config = dict(
    routed_scale=0.25,
    init_std_router=0.0168,
    lr=0.00471,
)
Below are experts of layer 10 (counted from 0) of a mixture-of-experts language model. Rows are named router (the router's row for the expert), down (a neuron's output weights, with its number) and show model dimensions 0-31. Each number is 128 + 24 x the weight over its row's rms, rounded and kept within 0 to 255. Numbers have three digits each.
After each expert's rows: a language model's description of what the expert responds to. This comes from a sample of Wikipedia text that the model never trained on.

# expert 30
router:139113121113132167141138131140138139135126131137124144130108139174116152140156120122156144128110
down0:132126143157126092118104166129171134091102130103145128147127127116165146122165121146121118146100
down1:137134128131079154123143125116079094172154098183178140133143129129122126091146105120140129148148
down2:104111133102147156102167130123101142169095122145146139142103132081121117123149093117085166151105
down3:133134108099146101133144108111171136159145170110096140121120112097119130081112127100102135146104
down4:143164109117137177121112139129130155103138117114091098117184155134128059106115139120129152137122
down5:126123131125124114144149114128164105216140111147112122124098146095106112112105096107139153124127
down6:124103138123109116140104136172095151101130140138107124122165139135143114157151117100144141106126
down7:137088145122116157092113125095090181114156121132143123148114126070146111150139152106154135105141
down8:115105103125202143142087181119139158130150143177136096093112135113135116106148111134122173117159
down9:122086148135143152166166156100126142132088102146107102133102125152105127150117139138147109125136
down10:141131144097116116112120075085107088143147094122122124149156158153060136126077127190163103155159
down11:165161136085109157108101090128100136121094187137111098125146173133104165115165118091123086098131
down12:116136143147158087120161138050130160142136130135107117149110164111128117112132151100125111128074
down13:136169148177145133127131116137135133124124130165130193120199133106135142149118151130136105106117
down14:129117095108094132167115134122130130108097102113136126139132155101147136138093106108138122126125
down15:118086159132075126133117099125129121108137130116121101136128121134120112123176144163113118104157
down16:138204144064133132144128092138051125097118115131115114119120127117146109155106132121119131122104
down17:157134157129151127158149124110131151141129147129113119135096170151109093142100146144097121113160
down18:103125184143130154140111090096140126139121125124144176144114126193127158128097120149135160140085
down19:132099217098118160103147121089127139125109146140183129165133105103152126104146102147094101093105
down20:144117148122155155121119111122101123139177152130132092104100120134088145132165124104105157121116
down21:123145115141123101152068160140078107127124131104141135100136136130117148109195141135132101079113
down22:134112122113175161116128100087147176123130116093146139175171105167186105138117077122155119101112
down23:128152134091139141105119099161137122097171156177107111105120117137092170093094132124111105124147
down24:156155103138160120111132105114160100169117129161098162157141140127144087116096134111136078129133
down25:077137114102117106111152133110117117149111103127106107141116145164097163125141144149099102144107
down26:147125111120152118139144124142118105116075114094123099113120112133119117134118147119128135144113
down27:115136116080100125138122163144120173174142131133149114106109125100175101077144128097094145129139
down28:141135132146165161114085094059149098142117114146061114086095103145106093161145124138144102125134
down29:081147187137104089134148151172104100112099110121107110112147149123127124103154116066136108140110
down30:145115109162114142103115127186135129140140101136098119129148148144140168154143116123087141116107
down31:150113119133119167138125077169170131105155125147111135072122108116135163145138137114159159109110
down32:093145095182083132128156132126147136116134126098126099137157127119074112119121128148119106109125
down33:119125113125111114110107122134158117143130108099179168132150134119115118104126090126132122163133
down34:140135144162135137150151110136142109151126150158180148115127125125131081102159180112148162090083
down35:112119118101151124113144099137097134133167124144119135124130147114145128129119104125136148149133
down36:103157109132151136124148163115176132134130127134142137109140124107127132152151191127102126143133
down37:149112129129100138102122158134143138109109123137087148158146095127100184157108116123134156102155
down38:111148120135098127127121145136085134151140136113113176128140118154077126157132082152084129122170
down39:130159096115127103135124101133080127117101147097174115140151154125178091111144122126132105150182
down40:144093116157112131112116124139126145149123141097127145114116150096134150145115149116111165111138
down41:128097102141137096106139120125133111089130098131128155117155115123129144153094134141149169107100
down42:118117075076109148122101161144129104116105148122128126143141143131168135120128125184140163108109
down43:098138105127131150122086141089112116104162154160143142127109124077141129117107198123118122129109
Description: Digits of dates, ages, times and table figures (28 June, 2013), plus spelled-out numbers like seven, eight, four.

# expert 46
router:108107157129176137178139102122105134143110110143123149140115118167129140178098121123120165162134
down0:136117101132130190122115093135137124158156143094123136081143107174111140158145155120128154123125
down1:160095159102126143101100161139140090184126178118140091144131116119152104102152115147131138112093
down2:109173102170138139165160097131120139086097124098117067137140152123119098093139162153121168163120
down3:106104156126116133110147112115143096154099135115137139127109099119147168114115167148125116095101
down4:129084120116109123139131131109144125122121135137123135161079103087152164157118145176119111138124
down5:130115081117136174165127124164108107163127108166166145153145121063165134143146148131140135095148
down6:117144131127098146123139110148162118157145088132133124075086149140153095113145136156142137148177
down7:122093109091163163106143100030166141141150083106129160127113145156138120068091133091160150130102
down8:133126134145141141127115077081118130081174083130132139131144134139157124129142098143104160121080
down9:131135090095120099150131131147136122158121145178102114153128122119042144106145157103123115109111
down10:103187108132095132120119126144133116097116092129146128137137138099162133079116093205113107118086
down11:090146154129104090077118142126139165145125153125129143131160126113138127089121119107142125153105
down12:168112115122097117114149109148136123112148140108133112142141130068148122133152131131119100134096
down13:126133108112110119083128214135128084096089158126146111128159112132140135115128130162088102126146
down14:163139092137153116107074141188090159140091152102167164118151123131063113128097102098133160163090
down15:108105140113130137104127127112137088156115136160082187093190146142138132109156135141101142095148
down16:095155138082132100117123122104121134106136143097074165118158148134072154140117144121094157173107
down17:115143106090100158179151112176125151101155139137117121126102094112105136109094129112122158089158
down18:118156104150122123158131140149142134107074135146124124136113154127111185136130165148121128093098
down19:163137177118122160113131151138127089112107123137096155115145180122140134163162129154148114129116
down20:142078130110151109170102147112163177107155101102074111177107109181117143122110133086135082132166
down21:165118147135124160160093117139161131128130105129131092127168132124128096073091170096149116123110
down22:142108085135143131120084123136172147098150110093138101135145123171126138155143169114156133148147
down23:119119129105147106128093148136153128122108138160117173109134134104106163109122109109124125142146
down24:143127124118138111115138117102128126140164101145115158138137113157155139145095109178095116140119
down25:119164132128145147135116120109137158112126127126117112121104147167138144173165106129150139110138
down26:119127143114126098116114104175123112126083132116168148169132138135115127117139119119129136162154
down27:148155110179102150119136121154169113114102122073165138104135121129177116124117103132124065126149
down28:114153138125131166106149094108112139106129131128115131099169133167110127157140134126141089113139
down29:083079132121116134106157164104109118126170124119115072112139144139121111125131154121165091126127
down30:141175143123127102101137105149134079133180176162111114101154152132127142180163168126104130119149
down31:156163065119157144098124123102118122140105126128115132166133145122143107133146164121123162081158
down32:118109115107141091077091203147111133150082124117104134120084135140108131091112138143142166096126
down33:120158117126115151111138144105152120119154119091108139195122173151161094086140125141166149139133
down34:119132124133136092137128159136122106115107132138188126100133085117127124150123114154148153135117
down35:125137180136131120167108115195115106164124147153091111107090120119102128151137134182115144157162
down36:111078126127166095137091149128132151128123121168081087103152110114152119179114143136134123142106
down37:140150150077132074151169143126165172145119125192094144139129152151095080137113137061154121118132
down38:111151127147126123120182101073129154159153174155144107112139124167145146112129107117128158117110
down39:109128143128078134137134130139101060141125136151106093131109121097098136129140151149109094098133
down40:111121129103116145169158120168141134122120142115113121122148119090198159127169123097166121107143
down41:131142137166126113117140130144128092093145133132110142134108157100116082128129164096110162186152
down42:136146118137139119134114144138129149177137174156170114146114105131087182165107158107148155092158
down43:131097140129131114162165124185127138090141144106118125115156141129186120139071126125069131108124
Description: Single digits, spaces and lone lowercase letters in measurements, tables and taxonomy lists, such as c. dates, 10.95, 6 ft 5.

# expert 18
router:071114115103177153150144135099165108123150109143170119117123126157137136115127120096116116116174
down0:150086154134162117119136083101116164115140137120148132150122145144138115135154105101143116131097
down1:104152127102124136130112092122106113118112145109106127133103117092136134103153107174137159141121
down2:114116136077134147134155116160104111105103153114084160119125100134125145113145107067113145161134
down3:141140153150136150100144131078152125128148124141067124118155118139109119119132125113117156101136
down4:112122126130125125155145138100112062091145133135137132117105164098107125136157103151110113103162
down5:161127116121109118142134096119138109113173134179104138142088108157102140122145110124137130148151
down6:180156112127155101117121106134112103118143131114130129125136170143107148138158123109142104152142
down7:118104116113125113120090125109124092167115099132113128149148127126122149148090089116147112111101
down8:166132129144097143110097167160124096154103120119156137098107112102118113144113099177125134096109
down9:130160105135149149096157126105171134157107103098092146182144099154113108103113116120115114134103
down10:160117138116097129121170113116120154103092144123111115123129132154120155100131151091135138096140
down11:117116130121153129137109108153165130097131113128131139090123133130126132113105128104132146111143
down12:132129157128132168138092113150164113095074223090102129137133136150099161158147128124153124129144
down13:146069138195113106077124155122099154110134114082102153140143116103156157135104123092122143117138
down14:125124088117149160137141109103157129154175132155123114126164169120127139104065153151127169116127
down15:131136100135120111135095172057070122133136119117096114118155118134106122092103127100155127093120
down16:141125101127128083123114103105157169114073111165113102135155104092124148122134161096104143118131
down17:088138169179111142138119133089111139129104113174069118132113143129147117160128108133174132119138
down18:161135178090151131112150102137091132123116177145136127119145128125094095094129147140091114113147
down19:112152152131104115119145148142161141098111147118147076168091116100151105132123139146097162131118
down20:093147087151126084120107113128090146117099106144136126147102140112086135120095178148138161135154
down21:157150128110135095162122134134120125099080134109104148134124092125168147136135131116123109147119
down22:143107096102148129127106165132142141138159141086113165104119129109097160093116093140143140154109
down23:096183127124148147145130131108115137092168160155132125117157171125142060197148130102145128112126
down24:128161103102145142176085096126128138172173133153128160168123146118124115134119160136113149145126
down25:138102130128105157137105127137169108125130119092117134173136142108137128140121131148067125150114
down26:132093111121134133115147127111138114155072108158124136136098130148136143154117111152144072144079
down27:138095125137116140137084145136119153113123142085111120191146119137153136117088118111126131164147
down28:108143145102154156111121115100107132107134139140099089107166140135134140132091121133190128109132
down29:095149111138136092107156133085082151137122114128164150053140113151128111145084157105135097151149
down30:178157099139147095118137130139113111099113126085124118109124121083111101136146118120144126130131
down31:144077081111135124099146102086128132117119077092138068118138125111129161089165096117108112150114
down32:118140135141129148176157095155132139113125168134153115155128131122089138123129126093112110134133
down33:117135156104133140142138100121120123096105130086128100130169160152167099131132108142141125109100
down34:100071129133127124168114159146160125129141116193095148125099137060127127127143159156121134123106
down35:090130144088133139099130173126142125107121152125130119143124153077147140102140122110107132161150
down36:109071152151110137093117112085113154136106099086158116097116137064152121124095086146129105096124
down37:139124141131153106132149145165098107165145160144113099088121111167113150145155128158149117131065
down38:081133081097137111147159170137132157132157136132099160129137143122136133140155140158158093137142
down39:109120196126085147133145134164174120145088139137163110136156131104149146170115165127156094149123
down40:117085112136122130128097131126128163106142114119108147156124110095180125105101153125084116106139
down41:107093092111158098137125117154141126147153161092115114110116171120125110107126135141159087112163
down42:099153140133150120148140127130149128112129202134156125113104124129112125111138093120184126163089
down43:157094102129133168176109118108127188157146152139102098134124155118143162112129139174122128138159
Description: Digits in sports scores and results tables, such as 2–1 or 4–0, plus column headers like Goals, Apps, Pts, Venue.

# expert 29
router:151120108098136155160143151136130163129127123117137160108125130147110145124128132139126163129118
down0:135140131103146131129112099149156168152135133164143135113151095137132121132146105104071093129132
down1:150088109134126163145132087115129116123161108122091119169125161088094084118148150147148102146145
down2:114151133126112134117129152113129145130122137135116132105118102115142089135111092086116110127127
down3:113118135132126152162115148109149149142149143121152143128085138152092132090135111119136154174149
down4:123121095169145149141135157113137146182137141138131116144144149134104113151090070122113128110117
down5:152159174125113074104123151104091149104114136122157128116155189098101118107117127099138111140091
down6:102118169120117112115130149175114124169158117130068079116114140124139099075115117117135097109140
down7:180130139133138120123113139117111157130145160112102175079107100120108130159168089109105142078121
down8:098123135123091134139138105098135133077106126098135118098120141122131131138156161147096109175121
down9:138142162109141161137157114152160101153121138125182115110166142157076160101152112169152130094107
down10:132127100165138151106142132172114120147108104095091125172146196076083121099138141112132115068110
down11:136160140109051154113097115147128139127124107106116145108121113148189177143134133135131134139112
down12:126146124154111114148118154101141139127096119089133096138112133148111166145153148145147133119117
down13:114152128121138115152116158118102132119147120100123119086115087111117128111158118124133129114129
down14:103125152138143138125116155111142138140123092172118139143126150073106125133141167113099168116136
down15:123145110078188100121107119107134150113148166135136115124113075142105150113120124138121117123138
down16:142074157149109118130124136133159121153119140131158159161112127161131116107103148148128114130147
down17:125139104142125138102120164161128125147135131125122143158140129136110146076124152085122142096152
down18:138111096150110139070125138161126154099136159070112081129129166113118144117151122126137164130126
down19:103134108101128100138151180103123109083143107154157129142096134104094104162098119122132139119100
down20:171132123129119109145102123146148112108110127177122122163152091176140187101123131131161156117156
down21:132053114139119133107146133152097172087125183140111096137145087119131137124072145111125128141160
down22:155156149158119146136061111126139119128158088138160136164105114105157090149126090129106120140090
down23:098104142126123116149090158134136116155098144144117117144125129096091132167131092152104130128128
down24:094202126164126140123123131135097128123110117187121122183115118142129136150182123138139145108137
down25:137094159124116116125127152120131136136149093129128121164090102136139118117141089123131123100124
down26:130140131108152095140144150162129140151114162152102121175156126164119106138138111132106153117152
down27:163116079141125151140116097118159134145158097121109143129159133136146138136112152138108147117102
down28:098128145146127157127150119135160134091131160106110132139126145068146150148143132125120147153150
down29:176116090129165096125163105110106144137111104127122124118157153120118092128142126129119049111095
down30:155095147143094172130109119157123130088162124119150116108123128135111109143162135121161133117162
down31:134135142123111127088145146101120126135134134141111151104127149131130135178123101105112090143113
down32:121135148106135113157118108126151090115111145166109119164133143146105132117116126125178072106143
down33:091149138132155179127136134141154124138130133120089119116175114159116106134100154132108139165141
down34:129125147157142146183099114105128136143125121145121126112137093127125148125131154116126169106133
down35:126150184161128117132091121099092101116123108158156147144141117132139134126176146113072130131128
down36:086108130132125146166176127126135151104153106134141128141124146180112112095137130130141121115164
down37:137135140072133140151125078091096196119115099110143098148142123129146134120161138122130128105106
down38:144097131119119106138110165086109177138104140162121139146109131076127103134128093187132052094087
down39:150172097119169127108120150128089095190105155133126097138067108129132147131098173192112097122162
down40:115129189063158161111123110133123093135111086111089138123123119096155103162135088131165114122149
down41:119123130156138142103101141129144150144127157181122107060110131115157143139118117116109134093147
down42:095105132120093126100133135136152118108119149157127137129179145156128103105126119146148141148145
down43:146107150141115137158141109117124123137115143119158147100104174142138133104137157148131122108103
Description: Individual digits inside years, dates, populations and other numbers, such as 2004 census, 80th, plus spelled numbers two, seven.

# expert 4
router:104132105139090150144131102166100121091124103102168095157140134141149105141120084095134152128131
down0:135151091133124103125132186121135117126102075176089119139136095128080116125141119141140137122154
down1:142123160120090146141126165110124123120115109116158156096146110139136117135139115122133102152140
down2:134142096146155147132094140149149132159117113137127144129098108124175105149186122058111127101128
down3:141086129120171110120136151149132109146124130124110137130154124103145129116120115131128130162113
down4:198079139074082116104137105130105113121170127118111169119084134123088120153117120112133108114140
down5:165106097090143096139125154133107135106129087117152110153085136151154148127135098119161130149097
down6:135160127132149153123118145132145105094066116096110144098177142126133122141116131137119158137125
down7:135117162132124117126165140122176164097140152089126096168133121143118146125153089126113094109111
down8:174150132101113160144164121117103127123140118163100147157113109179147128149160114139114126108123
down9:085112117120148110143157150125121136129119101153120120110064130113143164123117127151104118129090
down10:067154157099157129122114132137117161126116147128099141131070127106158140121100136140157090137133
down11:085117157126135103169085115131157105100138135179153090125101127128144146124129121145115140107114
down12:089126122154118096122128154095138102171155178154142118162132142148109113149154137155109120145070
down13:166102113124133156136114154142082126140121108135103114152143094134158159120158117147114098121125
down14:092121116089080144107091142135156118133118125123109146110105147116165131089123160158139106119161
down15:141108134155124131165164133131099130140126151123112190165138135105125106143135132133129158115144
down16:149159126124147161156086114131137095110148119105117069122163118181121090106151114138164119153164
down17:144126139165075147139150135135128160134132123150149160150082142132117110123174127125137129092141
down18:116163128114132107111134160111105081134112153141084187149119177112136112126108113103147109136115
down19:080121119184183106072123144107114132145138141138122114131164129100091092123145095124110175142110
down20:141122064113123131140115070177077133139147135101130123138147113119118175119160078110124121103137
down21:085110144160102077151145144117139168140159112126102110122115135128124166149160176136114126114165
down22:129188129146135106145130090086098130101162133140125111125149123138078136130149089121140151148088
down23:119128133141120145132133134151096119135138147095106151137128128133095107161121110148110091097115
down24:122131109122135116178119111135125113136107126158108149101092114122137139113101103117124122125153
down25:096089077164123107106166094133156132112133169116105099150127100126115121126128156078158140109162
down26:121125175100144137088128151159110143116103138115140131130184151186120145113137092118108073133187
down27:111093129139119141109120122113156150154106143129105092108129082142110169103096130144119116122083
down28:117092134140128159162113120117163149110126113149134209116142174113134127142142130124135118074135
down29:108102116118130133131110135140084138152111129110127147169145122127198130160097108131183151132135
down30:145141163130143113135105101121136123131112132085146152237131150089096171114129145168073089103134
down31:128114157120104115140153150142104132158115123084135116139151115151147147109173108125089170126110
down32:152097158169145114105147130114130148096109100142177164164146109070123147101121143124100168114121
down33:076104120108156169114106130165113171077131105119130121182110131113139139146153105148160127155133
down34:141127124100175103112119150144088084132173118094082114092153129128113139180133151110128132122131
down35:127123138134107115137156159107144106134115098107121139143150092137125106122116150109112184138143
down36:104126187143109190131109126132166155119149178129140147126144125124110122152130178116122111168158
down37:103166152128116093145143055119135156191126166169153140109130070137124135142126135153177138117128
down38:134134124147173114126105157149125114132122120120080105149145147113121108108162130156098127149155
down39:141144129117116119121063154130107156127130099129187106128155144114127101093096101127145113156098
down40:072149135152101127105104107136043111114137148103122123074140119159142112107127171152136143129104
down41:132104119108129076154159162134155112128143150167092134089146122118156160142124122168119132133106
down42:133096159135118127136086092124111084090111101107134093148104121142131127105128101124149143127111
down43:123126176123132125143150096174195153159133109126148139131142169108132139141120094148122124127130
Description: Tokens in US place articles about census figures, households, rural share and coordinates, such as the, in, County, ″W, 1.

# expert 17
router:128127111150138180140123139097145117138137111142148116131134111148115128128131077124133147118117
down0:131132130166125147123114157114117125119179120138084129132132128115116112143137149140122185159137
down1:141149130154120147079137085164146130182101132160103143094136079138105154152123162126121150103123
down2:115124135147093168159089127137119122159172126096148117124121155124135079108129101098136126128111
down3:108135114161135133090103171110190116117124131130125115127167154144139154127136104142114149141172
down4:125128104158097184126118153108159147099147126123143188075062101105177099130123116121158101115133
down5:108097093136128108118130123121133106175124146145173164107131150139110089123113146114124131111148
down6:133110136090129161082123126115118162146116091107125105135166157129171181108140156157164127118171
down7:117140103084141081115122129179119165152123094153154125150130129120130142114117120129100146102127
down8:129122148138112136130120144118114100136133126126173123116163145086142155133133114112159080110108
down9:132154122135150174101123111114106137100110142077069145108168164109133143111133121126112114183167
down10:124110122119124152104103143153102196121144143151159169155131128130171111128119119100085147122158
down11:145131106129162087125111129139160123153111145127169198082104152118134149091141176112123092110079
down12:170099111126151154152166121117128143147145121126119131086127142133140144117126122109153111154088
down13:099126106150150113136125116113142112126122144091126120143131088136093111153178098090090154146126
down14:145100142075122103116127143152123094096127124111112139138084127122098156128125131131116140131151
down15:159123053112123099157110092156141154155208127113130141110164133095107118137106155156111133116138
down16:134180103088071109160179143115111139149166068130104110163105153109111121118126131159152162144128
down17:119093172133126099126121097112109125127146141099114085157150160097174141068114152147186120156144
down18:130139110114130141101145165121112149145090090115156157163150113171121137145106096135093134155098
down19:101102130094155083140139209139128140156090181146058123153121146110158112131153131142171161102118
down20:122133150149127130132140121121114117153127137159141134123133121074102143137155071120141153131121
down21:084153118102132105150139100137143142134134125129098170136096102118106161114147132164133167159123
down22:119104143151126120095133158168117141111126146180127108137101134144076130106134134136130075106079
down23:099133149085135109107132090123130173114162144155154177110104137121117153103115123091102137122156
down24:131107121085162117128159117100110121155192120168129103114101129153144122170123123168129115116115
down25:122152129105140139132121112153132106143140101077114154125147068149153149170153119154132111135142
down26:144134134126122138107084096096148122110133146116137135172138093145134134138125109112114077142161
down27:090124167142124179149101131101105142137183135129119129087109153117101121103112143102123133111186
down28:108097116159116155110074156084103130144159075120132131124130117100156107120145109173094091159135
down29:141113103111157113136098072101140125121112149109111118125168120148111150124142139129124143134130
down30:166133124109106132164094138145149132112158134130124135119107119156159144118141092094099139077137
down31:125160150144137108097145108197096134121168171112126118149104116135152109146119113137122148122118
down32:122125138151161098091098125105131183114125127141134125125100107141104097105135111152162153114126
down33:158143108160147159108164111104138090142132130134150122143145143129104150093119156149147117145103
down34:140130154128145108096102164105140125104077136138113161090121091081141136097160103151142115124094
down35:135130129142099149092100154158096117151114144151118120141080194127090133117127110104152106103111
down36:117092127116141127164174113104127138103141129137153106140168134124202090124116141096137137135118
down37:153115167087114115134136120126105173117121147158115137128109155071131115181139088133139081102108
down38:141111156122155171127139139137145098141095123158096127142174135131109136147132124105100143138192
down39:128151132180093130177112135098171074126119176105144082114133148129143119114142130143076095165125
down40:103157133110178132144146122145136112167134160146159134089106146130138152137155084141164097117111
down41:131081095122175149165138111128117122126094100121117094157122107056128128110140162099153142142116
down42:105160137129162146150132138177121141121112108152059131098144122125157124105110109137118107138143
down43:110093141120148118109132100136097161137132102153122132142140122118095154126192144164128146114090
Description: Digits, spelled numbers and cell pipes inside sports records and statistics tables, e.g. win–loss tallies, scores, points, months.

# expert 42
router:148145146106141150142112129127112129156157127143096147147129156128176122118132128134142131160096
down0:101111144094105146101092110140140093095130137157110129128086119123099130125139091119106143159124
down1:126119120150119106088106138103094130164154168122130106135136157069068175097138116124113139109077
down2:139171109154141113137125137116138133122104114095079129161143139134159119064103152130087114145169
down3:162132147177132148102135174157127153180155139152106127144113138123167121172104114139105113113122
down4:126103098143118110143170101143127133135116098144134101141136128118166116155148110131138146123149
down5:149135178108135174128134090132133170143111112119108123167159156128097178120158138127124137137146
down6:146162163130148132152144140146112091090110109134139118081146143085135104134142109139091152121107
down7:114112113124159171155113105131124156143141102138120176178165132116146123129107115127146121137112
down8:142183143163145153094158096090121184108112156119127111120121117133113099150136142159134099168138
down9:149175133099092122130122156114105110109140135135094140118170134118111145135135175129070099142095
down10:163143118150096159104107125101162117091097134158123133136101125159123175111115114179114148153113
down11:130104103119143177148115139118144153094107139137128125171141092083090130144102156157102120161106
down12:129151107127091109137084044127131126118162100130101120136167168123131123124110112139143110128122
down13:119167134108087122152109153119130086127134119162112106131130141113121172129129108118110120143119
down14:081108138140138102155148126102113112078124139110131103130128160123177131121157113136151136143136
down15:162130169145171134144168056114124123128136164123090104105113117154113142139096119146127144141126
down16:134144144136136109124135117131150152107075138109159150114150121108167135153160159108137147117138
down17:123140100122137152123096117101118125091111136103104118145143152162169142114162088093129104138146
down18:104115130127151131144153124118124120099148147123117128148139110134118082097108095153095175170124
down19:121084117140082139128105114188134097123100080124158131138137138090141155139126088126118120131090
down20:141143114092142157129132090129110118174139141125098117138172134125087104136119139131120141166089
down21:103140092126114089119132118197143177094129118146117157101143160120115121120160109131105112115122
down22:115143133141090157165088139153088129145150093128186114163157114112148089166139116123100173090162
down23:130128083128134134113108144160117153098168170152184140112071138134115152158082106154127134111101
down24:117107110124157109136164113072153143135118112143151155110131107092154147116109149136144155127146
down25:131133159149162143153119099154123152114125106130162124078152128083066088113097096109133116111090
down26:063144145100157112109122139116187139123111111173144122124139138088146106153177149142164160143079
down27:159117124075153146148121115114127158169134149141157122162138163071120125096119112095164135143139
down28:156134106134129098135120158156111167128139138096110125105128152120148147142050170102112159134191
down29:118135128115131182118120099133111131139112102094128110141153170128145106116152119061142130114125
down30:146122113143097108178158085140133130158162091119141174170134117113134093123124124143071128135128
down31:142153153122105089075140089170112116145145116082131135133115127149140123138149084155142085126170
down32:150137127128137138120134146091118051112108173109144129162135128110106192110123070142126125116146
down33:126117134108096145127126141145094094146098171139169138124090141095070120109095109156165084088143
down34:090108160160139164116150105132116142161152145071103130092124145193138086179140114141190088078096
down35:132151125137134125106102150122138137147109110151120121109124086128129186119148141153112124122120
down36:123161159152150100108160118101132149129117110125093149127141121120107129122093120128115116142150
down37:142118117136092115140094171108138147136146146157132090086128129126153151143174129112112109076169
down38:139110050111129177101149155134143110133092130131148120121137117123148146080125174119149196088143
down39:128120139104115157119145104137116151147138144112160125136127122149151134120080115160121126177146
down40:112119119128160118153152117122115123146086134129153154149121129119130104156125125125131129145104
down41:097116149087149130108113129144124158143119152115129104092070134087110136178118104118106132113141
down42:130151136123148139094120114139121114085161165140163116149118125127127084121090170161118110122106
down43:118099155123104176146123137104150138134145144093113142171097085122082138113112146140142171121095
Description: Space tokens before years and day numbers after "born", "in", a month, or degree abbreviations, such as "born 1941" and "August 25".

# expert 57
router:139132123134173095134186155126101164103083107127126132148118095135152116129125128123159114135107
down0:134063043145141116089125171114102058152090127095138111141168101070153122133161102116088131162127
down1:112080131132163095122121164144159171203123138134145151109120103126100077123125135147132091153112
down2:117133130141151105117138090127159134128096117121149120127078098081148155094110109136095096165143
down3:150116118162107161126093146089122131124135135119173120140078087139090154097125173141108138123134
down4:159146124071094137160094214106136156127131171100152114181129127147135111129162108109126123159105
down5:130157128132138187075124121137119140156175167115151136142065118068129104176140114115155111136116
down6:095179102164130110123151118110104118159128090113115106098126147157107148139105160146145189133070
down7:128088138112104115131136143129132127109111137066123123135144139134154146123160156106162122093108
down8:107125184110120168153118130146105105132169119122109145149159129112120123128175103132131127129128
down9:137106144122117150150163130095160166131124135117145155175148126141106099153116167135158117116101
down10:123114138105130124132150151155130105118122106137125135134121157158138131108149154185104126114136
down11:135123141103151125141112078135148160149154115178126113099123154116121160102115128149116135178127
down12:121129123171127103139122135160107121124142123130131118125128124135131098148142064082191130118122
down13:156085132113159125113117138117169123136190170117131147149167151106106087144120133118088114090123
down14:161041108153121111143138071156108110121124118146119087129145130132111129179117148117114147136138
down15:150122155156162105125115147150136123109100104148108161122104143146126114164140139120103125088115
down16:120146169148092133118127121103101101132099067110128097088128144111102107131136130184139069115131
down17:139170069114097140147115097164134202113112123143145098125107105106137118126133056129123126146113
down18:136131129153138133141122115154117086098157155109126129119106099119059130108130151087105132129127
down19:129118152134146132125131086153109153123137138137145131099073131143155148184115158165167119121137
down20:111142103171164171149105107144145137137070114098093145136124122119139150115136133139118132108124
down21:129120112134097103112139092120157131141133138129108165138121125144129130132086160125124117128101
down22:094135119150092126150132156115132155152099130130119125097131150158173140157127162134160129155057
down23:096138109102115146138131178139106093154121143113143136093145121102106117116099103113101139142140
down24:135159147124102116128160140164157111099103138133123088121156123133164123128120104112104134154199
down25:122128142105099141114114120076104120107142123101095153180158156121154124157075094106118116079123
down26:132139143082123116119162131086105202112084113164132100136110102134162123153139164137099139132133
down27:077154072101127134139130123097078144144090153092112128071117128119141138123111135104112121143146
down28:134082128080090121160169166133130128189142137133117111138112162121140145137105143091067103092111
down29:096157115131143139118114112116119109157116101129139119143105107116113156161136139139123117124127
down30:144143120109085123103107140128170172150130109120149106102120138139089084080161122108129147092172
down31:125099145122137122142149150131122096105147134122133102166073091129144152136152139148108187119089
down32:102118136086133149152118098123133162153128126112150091126125162102160158114139114114120123133111
down33:106139153119109143120151139106115125143145094168072101105137189122112113081142094119129130136162
down34:106130159124107095142127112171131096111145103155140146129105107126117111128134129113196152138170
down35:155145100138144113171097119114147109111135085132120146147130147151137163165141104177147145101181
down36:124126108131110153150108100132146143142148136121144072095102142150135110103132117155139132122141
down37:148133126130107141146147130084115179092139134138120112116129142172116143126155096143150144119092
down38:117082117130160137126108151153148135141127148121137211123153128118125139147150127112108075115146
down39:111146183116129100136104095137151125124166088122113134115127128126130132100134088183166119127085
down40:140084175120096107124093108152151109180136128135124149102135148143165097128127109133093084113124
down41:138122116116181097153110113137132125115128137139139140121144134133116076121116076070144168091143
down42:105150161113161150092116137154139110136172143131143109118184149160140149139101141162128144120138
down43:127133117183106084141117090159093189110153103163135123137115133157114143096129127120107100119136
Description: Topic nouns in articles on music and population or demographics, e.g. album, music, guitar, population, census, Language, Ukrainian.